config = dict(
    num_hidden_layers=10,
    hidden_size=384,
    experts_per_token=2,
    d_expert=416,
    normalize_top_k=True,
    routed_scale=1.0,
    balance_bias=False,
    groups_per_token=2,
    vocab_size=16384,
    norm='rmsnorm',
    tie_word_embeddings=True,
    optimizer='adamw',
    learning_rate=0.000785,
    batch_tokens=[32768, 65536, 131072],
    max_seq_len=1024,
)
Below are experts of layer 3 (counted from 0) of a mixture-of-experts language model. Rows are named router (the router's row for the expert), up (a neuron's input weights, with its number) and show model dimensions 192-239. Each number is 128 + 32 x the weight over its row's rms, rounded and kept within 0 to 255. Numbers have three digits each.
Before each expert's rows: a language model's description of what the expert responds to. This comes from a sample of Wikipedia text that the model never trained on.

# expert 1
Word-internal fragments. Short pieces at the start or middle of longer words, such as in, re, un, ab, p, as in dep-or-ted, inv-en-tion.
router:145091144117135134079081123136140095160107177124152150141221134188137083111073149122145199145124127175119103182187132159142151136141111110104087
up0:130168117118116152127155074194076061146079118120174128145095078070126104154152142078061127110160135175178096073102183158120101159065148142117114
up1:151099136202174084106158068175179069121126131184161168064130159166160113103162198110108154131136126098146157112082122130148146106138150108166156
up2:077111111130125093123140102116162146076113130206163132106103107108056083176087118178100059100147147164130159154070112109135151117122162079169140
up3:146168139163122151113121109063103136156125128131128106124102113092106102075170201099093132111134096108129165104156157147095129150120086089138057
up4:120159135124157150166169095097169156119135062111100079091163098107154142111081172081123155135162179168188138156172130116142107158130152180170135
up5:152078181118123087168125117107139060073118178095089148102136109148157164124162095080127090104139150089109109101106111144122082078091089084120095
up6:160172075152103140124171139108122061104076150134178130089144092128118118142134107135104060107109184114109105137085151075124128173153120178121152
up7:134143162127125133144124112169122111094140142119156093090070097165117131154117132128091173149127149178125104135131099118134121145132126086097161
up8:145101143116198161148106089081170091105133177134083162084130151067126149036129138148095127142144088116129119187085102149176157111150092109127146
up9:200140071135112085154148096138093128124091165180166182098144082174107108117115140079142138131147167061154113099092151130128103081134057102179154
up10:064098133151179091218132120144119143092138104124150118035141141102107095082127084091137105098123118114163167122104133130142109139110158175206102
up11:162115125087115119217115050104151124172133156107141163088094150117138089112121103157147142121162107075166142113058143096100118163136178133177103
up12:118173115131141152159183066154164047127144124104154112084146118111122181151105107132100112115130117134103165089137144072112091146130145081135151
up13:185108154095128169136173135162118104099132044148086145082126132127155106121097172119139148145179150123160173121124168079141070198104115066117132
up14:212131183156103148089160143129163155093101099129146065122147125090118122144106144092154027085098139139116107130172146140150095155100082095171166
up15:086153104057138170156056116153143174129087103086155145094148094139149161095126104132131101144112075153162105129073097137104159157143196146157172
up16:163153117109167157174115135086134098059165161169150086115160083132194135127137077194104136179159110114147091160149153123166125118095119107089131
up17:043129087169087128112173093140080101116080082134142030128143124169162112154158170090196102160182182150147122133148133081141095122100131121080145
up18:146087187148134098191105162120129137106127136158128102119160148111120183136095178108143151110138180114149100126097093185159135180108152093149142
up19:184090071105154105174170141150122091058120101096107141132125133136088134195161098128173150174101168171119141091088176138156141166123182128118104
up20:101165147145126144082080078144101112159110140111100127148103078127129174127126119124141077075132168155111085114046151114116113143090149034105180
up21:099098155124105112119137137132130106094169140129118100089087126081122135072145093157117131087158126127138120098159170182124113096134089134172083
up22:160085139148106077148132166091155041113106093160143132163121191147110162164150115128097169102153107130152146126060108134115128132183103126159160
up23:099091152121157152175182099103117099134139124112115169142140130098090119138112125115118153119218146158097164125078076081144109119101131093125133
up24:072146118162113126088137100122093160104101177111141134126147215114121127141121150137149061190120134097133185128092165064172159171114148143097157
up25:135164126113109136117170138158151122170126097102124105130148106068054170175146127099111093127135087124143157063057160165135111135077187118121142
up26:089098085166122159129097118106099181141052114162177174130150117123150128086089172166158082216115152162171126172091129129108119180099146113101076
up27:136134099133161092137096146112142146107102123142126076104093139147121147102119094129169119118155129105175107096161162159108140084168165089107134
up28:147142124109107112133119092105149129096117134152113143137101143138158163099117079158010107122168160178204110119111097157138119131189085120180114
up29:130139127110173068172153115136171119112100132169138164155114051151172140169142102079136096159195157173115093155131173110115091095167121098063113
up30:117142150145157083193097094160146113178101166171122117079156122154161209113116139167156090185136112092115156098053128144127141151155056102118088
up31:201145106178120130150140114156136098166132115138147156134120124093081155131132113126142124112184129044099162087149091147110083161161153097139114
up32:164082127127124082141164096150157174102091121066081119106155119083192128110136091064153052114117074155113196136115178142111134111169119147125122
up33:165182162130136159141161149091121140107130115113091116157157142148185053089113083205184097106080158148142143164180142175092117151097118089113092
up34:108103143141125112081175147154115184132093117118141143107128101115153109094157118114168162029137147122099170138108088100070115131190168081117132
up35:152167100137098152155159130168048137110119127166113136103134178150138151123179106120147118109169153167168103148081125070109126125154147131068119
up36:145108191098161144129112088115135064172152092144197140117113097087162187147100174090103053141142167078117085080080133127065067128127148155151039
up37:181075121118085103120121149118152093097103137119102124079109138145167147091116164077115105108157116132081123171099124173137091130149139153097156
up38:148141174136095177050108130123147077123131202155090092144134109078086120178148087172088148112138118149157172129125145100124098126086080093085124
up39:148123151147141111138185135125134144156148148133145157114150139122152141188154131143128137147194093156111199133123037162126123143136171140126142
up40:104118074137104051121078162107126045096098145086142128130154090094172111145161077122141083108142111129142086065087096103146105190106117117109165
up41:162105060103156125112126141151151152058106203140088111126095087175082152118129109157135163109089124066186108125114079119172098146164157088129161
up42:142150147126131094149139069131100157126120132150135089068085173192173084080102132105170135114126147125099138139143155101145162111149170087114117
up43:117063125061091170154082135128065079090095149181173118097131140167139183148171100069169094084182105145140170141151099133115122141096162155148133
up44:109132140139156113093158069092096131137121172129151131087108128185150129097149128092189136081200160150155122168155111142126153120133099157107115
up45:179124113126097069168148098119123081152114135162108090063107090095161138106156163117098167127089190083183182113138117173123084171111118170120038
up46:088123118134170168153169120103106190112115059098120109115160059108121100161082196160147115091130141168219102120138154146126116113139122131136183
up47:086147155091140138123176057132141159096181150094045126143159104141065123085086124164065106144170135179112131152165140185127117134155090093144129
up48:133135143122079137100115090130206093125106144169161160101132080096176107118069182128112143124184118112142129147040137119137131155127144151143114
up49:134120110143114192107158141147126084117120168165117062132126168133098146095130126169136144178114098136119103106118059076131144151124140059111134
up50:118161135165094118119135100131160147117078158116113150129150143119175198114169080158135090156174108117147146134106128153171102133130121104096134
up51:141142120152095083140066106088133125131127120121165079095084132154165136153133133175102144144113116168128146102061074081151084087193132180111099
up52:145088087123132089088138094166147068077155195161167122108132134140114146132157150128152171109176142102136190116145088120121131089089158075088151
up53:132128129164088123151104066104091098169143100175154182122070165166129133148069136067116081156179095161152154121152064062133126131162129112143131
up54:112107155144120134137112129106135181103079106124099101115090121162154201182094063105135051093124067154145099124115094121131141125179155159123142
up55:145124141135178151156126088194171071126127130198114134157076174138124105137164100092136135113154071106144154091108137083171112113126134109127048
up56:116169152189103106114167068091168175109092136167150141150114150115106124093168146109130132066136118203125170143051127171132102148159185140112096
up57:138123108128143121107135133168171132059138122135109128138138095096108169106145184139108155097167113104079187119143128156107111170197077091150105
up58:055127183185092137082111111119183180121106144120078172125118100162151151132108146128148106158183161123201101136130174097152135101168142109094128
up59:097122108158175142062126090161131101134083131152146110109158107104113211163144139203090151084188102100115148082123165154080139135188119149085085
up60:113096127097149078140125076166100158099099164125122131117135099195131111122168097155124087145114116145126107134183072160118109168148150082114123
up61:136162078143125148162177086155161132140126161175107117086054070094074071116135143156125177152136112109189107119127156073127081132166152149093151
up62:169148119105120122135182079120135181101066161101081096182074134082134059164117089162098092066100100109150167107159145143098074196146109169143131
up63:177138145145141163096161081225117112122123166136163111081141097103116145098166163140097183084106120108148131123160088075124082161100149120132125
up64:102192127129145121163144151094105112109133085163072057129099102059113200135146174106077081140090165158163119124112119160145121195109153154133184
up65:125121194145119164126152150116166191091139144177106019118130100151127183101152134100155113169116131141170132160113042161136140152163089153103144
up66:094182144114121119176145096120072164104134145142148140131110072142115168157162097144168102046130149145133150072086109144095121149132060123099136
up67:133181154096122162141084102144145152143139188160117120084148099123168089215090092139145087150115146057122112104072154104115112104074131125132114
up68:094095143134186116097096153146150101113095151145074168132160104124151169158115101176136129116161114158105113117054132114190110143126142134154076
up69:135077107112169124156134094157111153146093146131141138093178103115119177095079184130173146084128134143099111098120124108147113207118164116167143
up70:095120148124117152063154121089215135130203161131106140140114092123150135136104109074166142090129134129136120088112120106111094141048115103171095
up71:148086128150122152103073152129149096155088103186125099091108085096163123168125170077050111161083077078122154133135138113089082181038124133121196
up72:116063161156123208117123132152114128110082144133099123104144087125103136188097147126137090088174137116129116108093118127085125138135140086161139
up73:166084113102164118103141104103124111124143072120113120110085095091116114139087176083141153124143113078116141153170093123109075136166135125125112
up74:107102070116108108168135126188099186074118087196146145111143180156189112093163129066147102115167098094140187121060129124187150138128101103103151
up75:108111056179135154114143167196070070095090130127077166142076126101169134132136179164115120158132143153131121179125158132141109129174114142096121
up76:138135127153177168143199119163158146097066157104127096126163082107120114083109195136120128162134140193077130106193155171104138171116133145126159
up77:133174134100159160146146094065120136069130123142168059112098162157174134111102145155120102086136091132102057080113109159100119071129138109108106
up78:168111150096101140153143100141161089096177131075047105103088098077141140157146070078100174171130097159124127111118198139106157089145117146140144
up79:150137141145128054192120110103119132155093161139158153094170137178187189111097109156166090133128138151067099166091147107155109141112149121131133
up80:095093077154135098136093092114194133109142150164109117138117142123140152156150110156118121169159110123130168108097169094167082132105100125096064
up81:101092092133145141115090103134128144108173170078121116112137057145155118112090055092135087126176128155107109142164154161122107118132132114127106
up82:081058107124087098120154079132139170122154175144160167041117133084157153104104151096118121105194122139089122160180090118128056105158116100133138
up83:147139169117164138180121121166104119163098127083085127159128116126118096134070102101120160140127097173114106126146140112128166126154103110139195
up84:114116176123130097137130152096171138102094108127108108142146068143089120128082067094144084137149166172120142134067150127151094139115143112127112
up85:102055116108112102158157109095128116114115189127065140096105126151082140126113178099114078113120126205112125076097115164109105154143083165202118
up86:152166143170192105080118113081142145091091113093045111107186109071115186161148125085078095114110109128074177120169172126132157165174110168150170
up87:170153088089107118127107118117098123084110094176105152092115147154176117181130095136069140169166083184115153117115185132115144101183089146130117
up88:090141153082076111123183128159118135100122194109139145117137088146192169193078166128148102075157110128133157102139160155106165048117147153156153
up89:153119122143153105132152080139149099145045158172148150080146083150118179134153125081141110119141087122119130133080118123102131150104127166109066
up90:121197121115144170140211127115087142138097136104131051145101132121099134115143177100158163160102086195109151059124105136138102138154099091109151
up91:166160132161108083121148159121160157117094103103073061143128074142162199179173071139123061108138100102164125066081158193152139128153141127072151
up92:133141209122170173200178068146077120095147143098124104133079104151100178161115152161059136111073173206199130094141153093108156126129086073073139
up93:171106108163106137050128058181115122092091125159151147121109121085158146128121115063087128136195159134162136120111141091160070110100147077084179
up94:140138126176137085164154065139146126092119157137068137098109102122135117145156121081140151156083167094195168093159086107095159114128185127064134
up95:153118137131147143076121151119162104109152117131184106111120104106054129125187126110167107138202106078167172145109135130085044128051112131136131
up96:190121158118166115193192109104155096097138131119143166116115073175112094122155097156140092177146138095159157138095096144121143146131120135149157
up97:103093176113108087106179136105155107159113148087122150101051084118071172169128144081097111133156158165085117109133085104122112199133129121141139
up98:133104171168160100148136109153115152140130120131121117160121076130099126122145121093087038120107070139096145126103168083119117102150203092133138
up99:091103140110100079137091144137114157104163105176170140136094104114060100173087174130159118146118113159160084133152082073148180154158107142120208
up100:134107124146113171165086144153118119130116162074116175097134093139149172138068138127153164134184140137153173125119127169095097168078152082152062
up101:097102119122113150137129149088118146117115143137112106089155095175103101175116104094186159165189078138108104082063107152088092128100124122179113
up102:122099132136141031196098091113127049151143178160118149103097071116155126165135100134042066141158168133087092131114183130173078156114183105117088
up103:090169155101104126131190047111103155107077151150149128135090122140162155129109125106089072074150162086169112114164067054131102110132078097152112
up104:134097120120108142115172098134131097116125136170123149134097146118118139180106050228159128146177132127115206136095123107118144138071149107181100
up105:198151200198155091091122099175187092133164162153122152140140179107058217123175121107138131190114142122091147092083160093096144181108144115163185
up106:156100129166165149163115162117123140144097104111115118121110142096141144169048134125108078109096137123110115137159109161080136139118121170058097
up107:094175128164117130124140128143136168159129150129137106091131164159123162062148222114135101085140139160149177153146162152095139197124161176048132
up108:118172103132109087086125108091196169147122135107183153126109067102072124150160143098143128163109113084179177142063086154082177199139113153138150
up109:159137099169140154127203123130180068124098144099110130151158130168090145144089143098103112135117057094160109154141114111150157157130119105196092
up110:125159120121133105119086084131127127128149105095181134143095113108071088105128105085080197178125127098143090159191122076103097109109108113081146
up111:098087116139110145137101140128153174071112159121141098139166101176114117147122141177129153149122171136108119148080109092113113138156129127165165
up112:171115120162154120137084095163164136143100101169139094110141082184109094147122148069132117133118095096141119141086116174115146145117110082173157
up113:114071102161116114133169115088145123123115111075118122085122135077141161085131064077118152149126135068169167099128104167060089130162099096113067
up114:098096154099129095172094144142162114111105130114093114130174086136138178121079138186130160133170147163169090058086128137158088136105096101116090
up115:142172097129146118078182124140111116138118173110111142154172109094171128161102097142146122133155128139139159148138132142132147141130137115151138
up116:132152107106134154174204073145142125090133127139114159102112164118074107155109061142133051076111116174196128146148072128168139181150078088184143
up117:122174125155159101163082143098087169149080136097126131110115089130128135161138134123139125143166066119121217096074120126157135110130188154104189
up118:078151094135099187145200105104143161114099134124094135111135123150121085195128198084130119131217118148126112169097151164126134100140107048151147
up119:101160165185139169098134103143126139134157152089174089102106130158091148140134155122087127098131052139103154103072142120149096163147113096112164
up120:126097145093120083132154072198102157116111142129123108125218083127120169091126111105141099064146125126148126120145070088169113161102068160091109
up121:107111120130104104115121183191131064076100130108127108144030135112158105168128097160037146163124191084125146149095125128144062149104073083046147
up122:095062164133172100135137129177134123161136075122122138101165126151171130166157163128141191103145121108124118067064068104153078112076143170091137
up123:182199100134140147102124097126108090119133108148061123119179153145123130141135175156078146115128079159140166113128089114126138124161102087084180
up124:151146085134125174115157130158145109103150085097123115032166133156105115120103116088096132099135137142161146073155109105087101168137132147093114
up125:148080149163155112107069108147160072128130109127141152114099211107110124083091135171105140078140097098115174144116140108101106142165124145067107
up126:114100099150130161113139195123195114070052115117137126133109137144077122145130155083146040112125117150109138133145142118103107133131130120096113
up127:112070144190124129117150071186200134109127108128161154105131152136083128158135152108153152150153120099102144113113116129108156145136107088162086
up128:130142125155112152131114103171053138107105128148157112082141132143120127210119151159116083168124151148162098163128121125111154130075151157085108
up129:111122141159100113108124133119144132116049130127141062111120113078119156158145121110074102170121131133150171112142092159163090155203114120122143
up130:212156088134164093190139067102115167139094146161128181098092058146137117096104062185076148064095119163098107125137078177129149106139125069107154
up131:098134117123069095151119071137123105162090167105121115046082171159155170200130157118141159154179167181119107113072133088062073114108109123167167
up132:127175128113122112142134139096171138133115049185127118113158157068106193126147135113101104102102096074136160101047055128122127130122172170166156
up133:173136099172101096122240143124168138147151089149124150145107154049149146074201111160144131130098139170169133167176063131125082158134097146173123
up134:121087112137137106156167136132164163188170142092101149140165135088170129066138116192121096142127134172101114077157094127157095097095104147123084
up135:168139170182142135122159146159099155087125172093191080144082083152133161109161132096095089125095123095184076121181108145107119133113097178112207
up136:147123147123168112063148158079157179116104098122110103058083124078109116034118130116129173206116170080125177012112094132136120119171130124182150
up137:174093148099143134100149117119125131134121087149070095125119135121135149113105115094133124108120135095145094144117108110103118123081118133162125
up138:121088131147191083139162078179137095089154126171163097128087085144152148172151073063070057156117097071175153122123115207128133092096061167183133
up139:145146156160145116098092117092108103120137110166139199098125120131130162114154044151149146157170079128095121161091118145176119134166157121164136
up140:089062141135093150144201147101168082149156122171151039126129127119180119129136126065161113106141141182123106106140184109148120159154147147129156
up141:075118064149072091145171138115121131098137099072162065122168091060112150137163163094088066082132185160078119127133089171132105200089131132099149
up142:090130106130124141133067168132132167137134063127067093154143113072107149134143161143105103159138162100094114120077100122083131167137177119144173
up143:162097147111119137168200101120175103112101121123106123136115136131093099082114112117099116121148121143139109114149115140134123138113115105069108
up144:041183087104149088151157146149100076155102098184160109143171142173119142170190128167105131094088100172131160053043086136055151155122138097097144
up145:165084165149191092121142103171194091123119182084106120134098147119096133087104120117111090124161095121125079091110108130107082174155114135074108
up146:116186096078179109077157120150199111092115138120161134093113096041141113147137116140086130100171068084146151137126140115102151114133143143065204
up147:174107090136111172198115010110167078109125136132067118102102138142087164118197106120122108110142115144145076064145088121100142136113126134160109
up148:158131161121090080172146071172110107167136099099151115116157106124095146065069153151144095114194118158176166071131126110118131160107124110155169
up149:123099165099111139181145085162164137109116078117071167121100139104121180216141103089087093107159099170175148149121116176082139120138088118143149
up150:127104112118096149175133101133145130119144158144137122101071088104100125127132089171063068159107169178073146132132182146102125088173139115148073
up151:114161156168076132139103099069139115122115095144140115101134080079086066130090109144148153145141157121095190126152118107101117187143119088146129
up152:118117133118114144108161162105211130111089143126140110141164163127102092095112133131164121163135128121106115116101088149103130103177111151071124
up153:163093087097125057143148111098110143179150085111160127089137100116166098188121088070092181125147190118145158077089023151119061153174112115113201
up154:159194143095156132142137084130108057151119089137090113099095141138093177089149116103111134087105101140172175154092123109116120094093127147083153
up155:080104132096104148135117146109157155107110120207161123139147133144111080183121175095124005155133104111165112125086144122177102115146125099174108
up156:117117148135193189088098145120104085129161143099137150139107123147163054142128182117168175127142103097146138077157198081089101152083122093147163
up157:111099176121102087097109154079142118124109149117118142158127083086142194145095138138090118167107091143118190132096112069090140116082109160068096
up158:131136126139175135122095150190096141153078145182100136141107145121178126077130174129137115137095095115179120060096156146158117154151147171102167
up159:134171124134166163180130110143106106084156182148178091077148101137101139106113084087122122147130086154171146191135131112109121158107169075080152
up160:151056134146160078173083164158098029116108157149138139119121132142127197079070132107123127148175110142100140146098176101131116184086131117154070
up161:117119143101114185184172144151121095063087141114118112153181138176078157160110136044129064144151156144157150153140085125067103186095170136124123
up162:146091152206148133158145152155178172133044183116177150094091138149102083088176097117105094142113167129154114123080118096119077142147153167157149
up163:175112146114153099118171145115161144117074144168186171144078088061155088139075129145167080095135059154073164169131168168124159109162168135153126
up164:081095143125062124099126115135113122123157120142151108080145059115163137106149049172072105107111122081150126135098133118137072154119168141064077
up165:109138082206196095125136163163185064134132099118123154094157086119103147127212166130131065073126136123163204097179136122112164108119151083073091
up166:080162185115142093160117096175117192144097125234156120125079094151125218145084099158085095086140155130158205131094135112095118145085125136178130
up167:116144076133092138171137094092073164110114127144182146127035162100121172135147139130134171127151115174123118155151143128146114158097135117131170
up168:149118091170133106129179092145115118119103140127092118117130110100122085106095172146153152096098113079126176145096098116086108144122139091193110
up169:136104097125168139156150134154090164086121113101136115151138130156103141131085164177164111078109104144191133151135087091129143111109116141144116
up170:106203113185137109158175088098166077076195159128144113105159178149145144171092141153107116124138141092187156142080112167112159171177142119125166
up171:149145110158115165134171135145154116087106153154132099072068148147180100093181109173109108131153146085141091132124144078068112122128108043124110
up172:142133145084155100147118154095171122060108127134151143090154131116073161133061128073127112130150133100129087092071150176102137150101108067203131
up173:085106160181139092196158125133163059173128110152132178107124115105109077134145130114086140088157115095152144114089102172153060133103114085144158
up174:107222160150152128121207101103137179114166087114161177165140131126111202135131141106144093122098080084149166141100143136130103123173134162202132
up175:045105118134133185109101138158116154130166171113119066094159089160112085118069144112105106164129102153131090099144159158133145209129128098167137
up176:111096153130119154136096099154161181130085112095125076122157155114106166165132068126070104168171122125099188135082124168119100065098099126083181
up177:103111145138153136175105058182128168072114102117153133126109133178142112140106110111136082147130170101168084079169043083131108150182128134118101
up178:146154141117124109120136165138095094154148092086086108121083109087163140118112138114170139159138167068095188134173114176103094125098148167143120
up179:085119126110133100186099158129135142145093123091151152102108166152134116148113132123130097112152171073156153130141137113124109111120162153111087
up180:108081140112204179127111150120090087125149189099114115107192084077120115152139097103133072091121124150114122103106142139122067099077105054143161
up181:163100115141094141162107175128154130128080106144126085061126109095131130062103085127190174125177123165132103125143140164135116191108112147104111
up182:144138093144159086156224128146101117145181076170135143101128162133109143173145142204096101131119104081128142110128097149157154092115096133174165
up183:159165126145136122195143158112127068091140134083103134080107102115108191149067093139078058135205146123137121149084129100114117186115091103170107
up184:125116148140071128184105119132133039112152140141112193116097107106166196072092086140132159102157120092145151087161112130110081101140153154095126
up185:110160155200165087105189115124135115092153126068163130152089172127096139099114174146131147144118145113067175105096099112138124167109112148095126
up186:064127107100104081095099105151146156143114129120130126115151156143153173134095142112108167162115124158208128101139193127121145123166120093076099
up187:161126110154110128135072055075154144112126128085107090132136118107111158108106121112128154082126108122112143087112111103148143111174159097139153
up188:099132116136141168163161130172167027099092083104185174130087151124147122136140127176130107125202148144103109153123106123111103123077136105058126
up189:116124099145161093116138084146116142123122118078099109069122166092162159142139151106098103150179113170105110134110155191084069133134120148088179
up190:128093154126104153082117115149139186154127177090132129119135132187177163184147126121152104072173160076178133148092109079134114205140187102155100
up191:096086093139142102123167114169141086119073059155098145137153184125174148162109109138119114130088110163130115079133148129100122141152110142090135
up192:100149145158131160123213077145110142129139126071137091158093081136190104182040185140108178146162129113169132127143166109123123104108173094050105
up193:146109102159069109126185122128160090133097095135124095142144084068089142117145086119143056079127148123090133101060075156065146129121175152202104
up194:159126177136092088171068071195102118149115149155141077092135112181134169136128082178093109134079098080098126089143159153101086136112097142112182
up195:139158117100157112146075139136156133056099122171079161161105073132150130216131145082142091148144113138093167143075110091110154151168116142114107
up196:088128128130087168147139068119129105148065095114128087130131096069144171174106158090119081103142121163177099166186100155083095163148135155123080
up197:164193109108147085126139107169193165151139149144175127176088085105180126129138121164120164135106069067145153033109123138090119123161171081138156
up198:131159147113114156129165151144118117138134052151100095075140154123089175122182127110135085155116169131131100131124150145117110123150094163162118
up199:177108163140095080121117122106131106128113138128108156095076122151168099183153084190059095159163130146162128156088137138118138117135134080208152
up200:157112132131117153181152098131128092119089117146128116032107134144103162103157112128115114148091137081150135097068102169100107096116145175083174
up201:171114161096092089098133080092153177094088168130132124128090116149095145093169097162163139079151132081113132135142153126119123175102105128101107
up202:085105181115153106078141103111101124104163099138127169137133118184132074169083150136113038054132155131094138134054071120073133128074138164086076
up203:113148140124151136070185154096161192132157108176180119082095068080079123188121112123161136066130147116073127114166096135146117085160145100141106
up204:139178142121122158226158109127147112143122073142116160128095142139116217156075173068149132177123150140141149145068122090084160204162154136134180
up205:164131159138120143138140126169085070094139176088138137156140145109090115054059075106134136091155085122131177097175178045121059101093172101019087
up206:166166124093127109139115122180166102124095127168094076102168125087139087186105104093085163153166123147139161116151096148177097126099102116156151
up207:153124087162151098096162140120120196108104158119110084100092136160091108149138133087154171151138147194162117130168183164089077141097151082094168
up208:149161142203131103178111161103133158161078141105137140125104139145122115166110080084202143087162119124092121109106147151087143096133099087091126
up209:092142150096098096173152106118102114066144144165116104137145118125106150099128117105120167105101109140130135120098116140131151119117097123171156
up210:206089114174084099108148126092137075141102133173149074100078157155171163121118127117109129114100153152083081141141105147152094134106155038159099
up211:114160151132119147163159048163159121092142082155165078089144145167140123185118151108114130091151124152090096130113165110061138091170119123142142
up212:171145120147151041135115075170078100153186136155108122109141096165115186149165168179125081051143124088094090150121121165145102103056149113185146
up213:077123093121109081129139123120135095120082133142151098085104089087126106148187141026164170118144113133183145149142128179130095154152161095107092
up214:133140083074181155158151129124120074122150123124134134078105126132145151129104139080153170065187195123151151161074120089128119129107139116151123
up215:206120102093150101155089144175136088135148179152113104095112151164077090080168151128125160181139114157121111123127161128161091134137123126176129
up216:137178124092119140127101124175174139159112108135095105101119116063126162110075115112095109145134140116197083145149097082067130161134126120099099
up217:138082103119151188126105108130154078063113130088059180099128103113114134190166130148065156113140068068127141146084157084097107115138129097132187
up218:194111163102091063157092103154105118114116170134151084131102085121081173087104137160105107118144095180185091137130124116116140124101109134066162
up219:168172130211123117140110094087112107155082102098131169154067106106139141177168109140102124091137123145138105123100135118094130120101074146095131
up220:147122120134124112114161089118138067139110112139088056161102178139122116129072154163068105104102090126153162057171124045092131130119117126106197
up221:137139121186079105096112098191148080110139131153123105096121103141116111114133167200076077149120138120092143159111117104086072126142141156102171
up222:160145129101166136197129089135165150114136149169114115161142112108154113157091126146186155164142110125108112127137158160136085122169168083157106
up223:118164111182106132121136118153171098083109203126148092176120135138152134101118150107133085161179101147164085141109199187111089129146108081121088
up224:129141112163071121123157106202115096149149173165121116151140097120096111159126130133098102071153107104123193101053098095140089142125112093108105
up225:122123144137114073177160119088129074090163139127158124114171144122142176160136105154164153135156089089155161092139131126131096103056092093115083
up226:095105107118157159129149129112133132099178109094111150123128172163144109108127181123092068064162086135097111108104124174181117081143120147125132
up227:122108099092143134111104115134132156142109195153096097145153098165120177147142131082148167078142178149086111155166137171112159124180111116105122
up228:206103148103128118097111080200149138164139111143050085059104125129094119120105129124107175114129150182132130066117142074099066109085147129047131
up229:129168084107180111139123099130097118072099128142109169141128089161155107077123143128098093138130148109139168077114088106102099118154121166113095
up230:118089168136144074157175136157155089073123109171161102095164081105150201167090213109129091116128105150144146174094102059131113196141156117133163
up231:158089180153087149142129116096168156144127162089112080161168144103168138096066115138124147139122154133123083097092072151134096190110057060118060
up232:137146128190149157083116148178086087107157171109119096110106079074118135050145093121094166152150153102136141094161170105138142142099125096104107
up233:187148140151091118151131129174088083117091101117122110125119111161107149143154127102135114109123181165089075078154149096096095105153116137088081
up234:109078062170091176088159108107124149026121134177100064148150106205096083087089137103109108167146154137116171111150146118103086167167051175115134
up235:104106120150104125092135163170168178152120159151130151121113094070115141099121111110157128119146077094171141117090131128141109155141117078166053
up236:120104166126143135096158071103156094123087163144078120082134099141092208090149182111099080146140175104073097126115146140154095167174143124103064
up237:133137156129141142104109065139124096134079131087100143139131136147122126139119175164157138144107063137113136127125135139118137228087122118118151
up238:136099182157095118190131147102129158096134095146093136126130102092100116136100089112163129107129095168179145069128106153156121172138092128169141
up239:078163098117116120123152087134151112110091069173137113142068158123087129175134174122141080181104159124170137057149146163129095166153111142129175
up240:147099122165100102131111138123139125099145134091138058165156081151066093094113115145104139077121141126175187134177134086058128160134142103024130
up241:174198170161121102152167116137142112186146144153100175102101135099130154099141150073102110141089155063226160115072161130130100183110149183115093
up242:182133110120082101106149100138194119133096168120170103136078147086056157127158143122107125116162131114134184106140159199106137160161094156137127
up243:079078149186150127097118106152196111113161125117126114135167072133107154183116106125095051070130062110109150096043104124193102137161090096147092
up244:129124145131128116157173109117148150094120122095130056079173129174148130126087117109084108131158114147161109069124122145107099126104144136131082
up245:110089089119111160188126151111143111071044123145175111135056132129130074070155118135105060140197086094158161112051143114118126169079114105146163
up246:119144128101133126144149143116158133079124158100139101124185150165052157091122104121116117156204064194135113133084091165114159164171157093150140
up247:093130126146132121089168148124192068110074160119162138144149099133169162179111120139114089136227063166147139090160109142088130127181081129129149
up248:185170170149116149101148153104128081123122178089152108121071109097128146122135137110147156093128077077160159124114137137119083087139119127128134
up249:111127158170078141133133110095169136098089091096127169107104123086078131074116111103137131073154144060113206118158117153098118107137120146089144
up250:115128127171143095186166119101082147137162195178102114091108159110114142074099131097148077129134159126144119142167105146122155137113104130090138
up251:154125134144091149173186130128158151131179099195126139142164148114122165176075150095144132110149176115122128079150108102077162144214147106079135
up252:097196135107080116076097140100176124174174125097167073094135127126081120165122129076171131171143161129100165126062143091146082186144127112141099
up253:151123166191109078116166089138121070096105176110164132098145162154123159059131173097122052125121117179101143141047135153092122131170141101184167
up254:116108136170173154134096107189130102095124115179102107076142126120116153093153183073075148151118146124176121156120076136154130182090086118168132
up255:164122098113162122162121070132130115095088094134105126101106067165102162139138101123147135094118043138170098104144101158157139179133104141126081
up256:142196097113123155087118133187164102126044121176183126117099138158138125170138108070134188167181127162187128147090064205123127138126113090080107
up257:092173158126140112149128133065131164111116132093096132096110088131099168136166152183165140133179092120092132126134107116170096154151152145071090
up258:138113154108088132161074132122168118078127168093056081092091139144157074110158105181131086097147187113109100102128089144179093137118125122124106
up259:141163106173124120110102140119157064153108055161157118085109143095160165161152104142147154152128127157184141077137108133093130106125114085112142
up260:152174124121033105168098053117095126170066132100107129094128131136165212103109155126072137109121087178129106141122095135152089160065127166107105
up261:115150146166176116196171046123140093157142091106100111148112103101075166147160164200125085105129142088113206075072092119088126123114113172110100